config = dict(
    experts_per_token=1,
    d_expert=400,
    activation='geglu',
    moe_layers=[2, 3, 4, 5, 6, 7, 8, 9, 10],
    normalize_top_k=False,
    lr=0.00124,
    beta1=0.95,
    steps=8256,
)
Below are experts of layer 5 (counted from 0) of a mixture-of-experts language model. Rows are named router (the router's row for the expert) and show model dimensions 256-383. Each number is 500 + 40 x the weight over its row's rms, rounded and kept within 0 to 999. Numbers have three digits each.
After each expert's rows: a language model's description of what the expert responds to. This comes from a sample of Wikipedia text that the model never trained on.

# expert 14
router:537485513544503464412469525512546447540468537493494450466458462507447473479467434509537511505512499521510499533531565497501444484549482508482531489485522491528474443529526450513478457462463498463463459546456541459512483508467509485544503524560479385457492487575544419550450492534552529547575535441554527452454485567522546453502520511430574483456481514533501469463492516474454421498483
What it handles: Sports results tables. Column headers and terms in sports competition tables and results, such as Final, Round of 16, medal, W, Votes.

# expert 10
router:471438553541530506529493569527508447557510539494497478471456542470471457473499458555511454475495530536479585489545488532432522417557446502515497520452509443551433488526560540477481451457514557468467469529471472509516496475569498483506494465552502477450446464506549491515467502513644558512518551463521463420425549524527528508503459483540481466436451477499451468446462466563474473529512
What it handles: Years in dates. Years and dashes inside parentheses for birth–death dates, publication years and tenure ranges, such as 1902, 2014, present, born.

# expert 13
router:514538518551514448537460501519475521539522493552511465461512452537502469533506455483544507480496570486508508510506493489451401484563504490531466509473497449560435491572501449410499488473532549499484451510430499417509513413478448528464512501550520553519506462518471481535488509531546514542546533435519492444498578580552535514478527474477466483471574451557522467528449457548454452507491
What it handles: Parentheses before dates and numbers. Opening parentheses and pipes before numbers or dates in lists and tables, plus an and month names: (July 24–26), (26).

# expert 2
router:535513531520509514448508473470514531512461500518547509456519489546435442520475500503522463486527550498465544514469452494444505451513509455563506538499571516534494446527526439444469491476558516457437485526467529462532535476465471463514531554569533409466460469534507496462530522542497540536525476491548471473465520504590582474520538571474512519468514497487529438447500438573444474610427
What it handles: Verbs and prepositions. Past-tense action verbs and the prepositions after them in narrative prose, such as began, moved, returned, of, to, for.

# expert 5
router:491552467562458478517483553529510454496463515549552460455580554518397510503482494501549459474519540454434510424565511449465416456538419468495538575462525481496501443607486472498446499457468503521530508497467515447497533445488494507509405492529528414486482478473490438535419485550567523549586532431536442434503535520514560499491564528490491514509461521524514469482483431566474457536465
What it handles: Table cell separators. Pipes, semicolons and commas ending a cell or list item after a name or venue in sports, launch and episode tables.

# expert 8
router:488489511580484451509390506491550484485469493551533456464558532585494493479458509460532472445490550508509469454495459464449498473484527520517564519461549492557442504516510462451410445452546464489506469493457530502501543472489477451528497580599480424552508481499487486546493477513549508549596557499533432463518577527488510412495548535481537537466508534503554461480550520467398469537478
What it handles: Relative and discourse words. Relative pronouns, conjunctions and demonstratives beginning clauses in explanatory prose, such as which, that, because, there, however, this.

# expert 6
router:467544524515476429530417498532476456517451525507539443468535488480397467494423481555568496454507500564502524494511504443450505542487486556491528503495533475541426525555460440455513459441528482505532521540442520530463493448489495501566476497537542475439504445545453453556521540550527502542544502499512450463450474513570500504551505538519477508488481482480567458468466445568502509600494
What it handles: Song and film titles. Words and separators inside titles of songs, albums and films in lists and discographies, such as You, Love, Never, is, with.

# expert 7
router:535453539491484438460504487553501471588501516559485448501548524523482461463522529491593490475483512496495574517515500491418485494518537560536493533444542487536470526544523408520385505517495539518499518480458536520456527424495416512472446467491594484446493492511531431559532473540590538488513518492522505472527514488474523436490478524467548581448463492556567477429469499483527481532466
What it handles: Government and nationality terms. Nationality adjectives and state, military or political words in war and politics history, e.g. German, Soviet, military, federal, Fascist.

# expert 4
router:522500490510451449557448477504553539516518542528498470473530544522358457522483539492501500527521561514527529502500539471447459500530500502546516562424514504543469465496482434462508457499532444461536493509399491415471555494542504475538457497557524494513491489535542475541463521523549526503536596444470488500456514552521513489476434604568526553464446436553501479447496491514479457533482
What it handles: Surname beginnings. First pieces of personal surnames or names after a given name or in rosters, such as Mc, Sch, Bur, Wil.

# expert 12
router:484492516542446556505470502536526528513456524471538442469559535562408495525433480506497495525546526492472581468544474411502461402529437466499510544467562533532518477480497410520492516498530507458527460537450521471459531406524433547529444459513531552478502540567533513491529499536572558552491507487583541516443496515539534477431453535471512544491470493506521466490469477517472473520531
What it handles: Line breaks and LaTeX. Line breaks after headings or before lists and tables, plus LaTeX backslash tokens and prefixes like re, non.

# expert 19
router:559570532549468473463478483514524484526444511542541456445543545612431423470428529542530471477582598482459517477461470478485463490475525520537519522500516496534482523575535464445465475447545526528451490544435514457498499453509409525504414495517467448457486470484509500500479549530574505552553584484504495525474506455513420489468487547463541530454484477555545496518476434492487440520491
What it handles: Place-name compass words. Compass and geographic words starting place names, such as North, South, East, Lake, Creek, Valley, often after the or in.

# expert 0
router:451542580552493497501473490544541453553462507496481502466569494578425494505484495498584487475525500436473499496457546451524501517485505483536494573426523502510477466468510498523469523492522508481557469550503478487505568443547467515498461489498474492462512487515565524550461583517599507492494529416507446468423512505514543451551497502515521521496447522577504488459504458529487475530503
What it handles: Numbers in data. Number tokens and digit pieces in statistics tables, scores and ranges, such as 37, 50, 25 in "between 25 and 55".

# expert 9
router:538479525569473523528493540518539452515449564578536412452461524607464446559488485498558460463494483511491499444475527439484450468509494494552524527476539488569499495520491505412486485485495507486507515569491502421537569482548417486570403508535476494478453473477543481545443523515555608515536555483572425430487477599480540453445564551465529490452492493510525484486512466511451442535474
What it handles: Scientific word endings. Suffixes and terms in medical, chemical and biological text, often in section headings: -ic, -ase, -yl, receptor, imaging.

# expert 11
router:506473507543510501485460549506563503524478511524536413495477553545489482478432445497556475461518557451477508463551445450492481434466487555495510531537511483566481441538482532499422524494429525430445491533486573391530563459547463485551494550513529432425461473518534482526527533547623561510532508469545487472512572515509546497466472480443515510438421451499580480498459462538475487569485
What it handles: Foreign name endings. Final vowel pieces of non-English personal and place names, especially Greek, Italian, Arabic and African ones: Paraskevi, Vinci, Aloni.

# expert 17
router:487495516513510482502480501495566492543459538557544454488500421557489480515445521571513482428515567471455505404464484432432447460505456525554557566473520435511484513536535433426456475448502529496526502498505515425562522499479431490552436514493523449458482509567495489520507518545451553558525540439533522494485511511538550465469540527494538563456432463531605478526501482540506471559513
What it handles: Determiners and possessives. The word the, plus his, her, its, their, a and possessive 's, before noun phrases in running prose.

# expert 18
router:479485495547469488540441514480514494519486569539526492459509537467477475534443492517506474505497553482496504479536469446476477466498493479495526543442529466505443534530500440443457457437491497422479485541437503515461513394519433458544500501522543479496518456497532473571451494550611526508543522499529465501511512535509528467510550489475499584493471479540517449427433467505457470577505
What it handles: Roles and titles. Nouns for people's roles, offices and relations in biographies, such as President, director, manager, daughter, politician.

# expert 15
router:535503540494523479538485496497509535499427524544551429469538535548491487476450447484527515411488513464498525502472526472480460505532469523534530509476524437572444477525541492472412496415543495451519435502414432464505610466496496518507449499511479475499494464556484557592473516537543580517517541493538452443484509476518556435469459557482493543431479546559567473472512481525484473502438
What it handles: Capital O and list metadata. Capital O and other first letters of foreign titles, blank table cells, and infobox labels like Directed, Written, Spouse, ISBN.

# expert 3
router:498570506506457487570462577573511500493425516504495458503499542482428511490452493474528527434485537523555534466537513526438512522511465515520483523531523469582408499539525473464435547451451459455484457523435501502452510454539480507537480489529503444527467459502605476552518516536620495561552548500524509447473523484526495469488501529436504493456493517562583480418455472496535459532435
What it handles: Mid-word pieces after articles. Word-initial fragments like j, J, ph, inst and lone = signs, often after a or quote marks in reviews and taxonomy.

# expert 16
router:554567484539518474514466501572541467584461505529545487473513509514467472521556383516553523556479524545501554495553478521482473473466487500532529495499469526540462561475531506490462492419501514477553472533428441473464569467537454484545548526511504444475522457522475451533498512596598524532569522452526519473507547472505515471489523515530506520488437539505490500435511431538452475547470
What it handles: Broadcast and code abbreviations. Call-sign letters, station and network abbreviations and survey codes in lists, such as MPC, LINEAR, FM, TV, WLNS.

# expert 1
router:507516497526481422462482511555494481522442527493508483456528522530438452486435502481553474487570534503472563482561502447485504481482563496537505469461497511517469497576538458500506426500560530489526454599463525466511524441503454461507505529511532451460438421572526421550481541518540524518481540487455536493502574475482545509421568524507454500472489542558527431468449486495500496523432
What it handles: Physical description attributes. Descriptive nouns and adjectives in lists of features, such as building materials, colours, plant parts and census ages: stone, brick, red, spruce.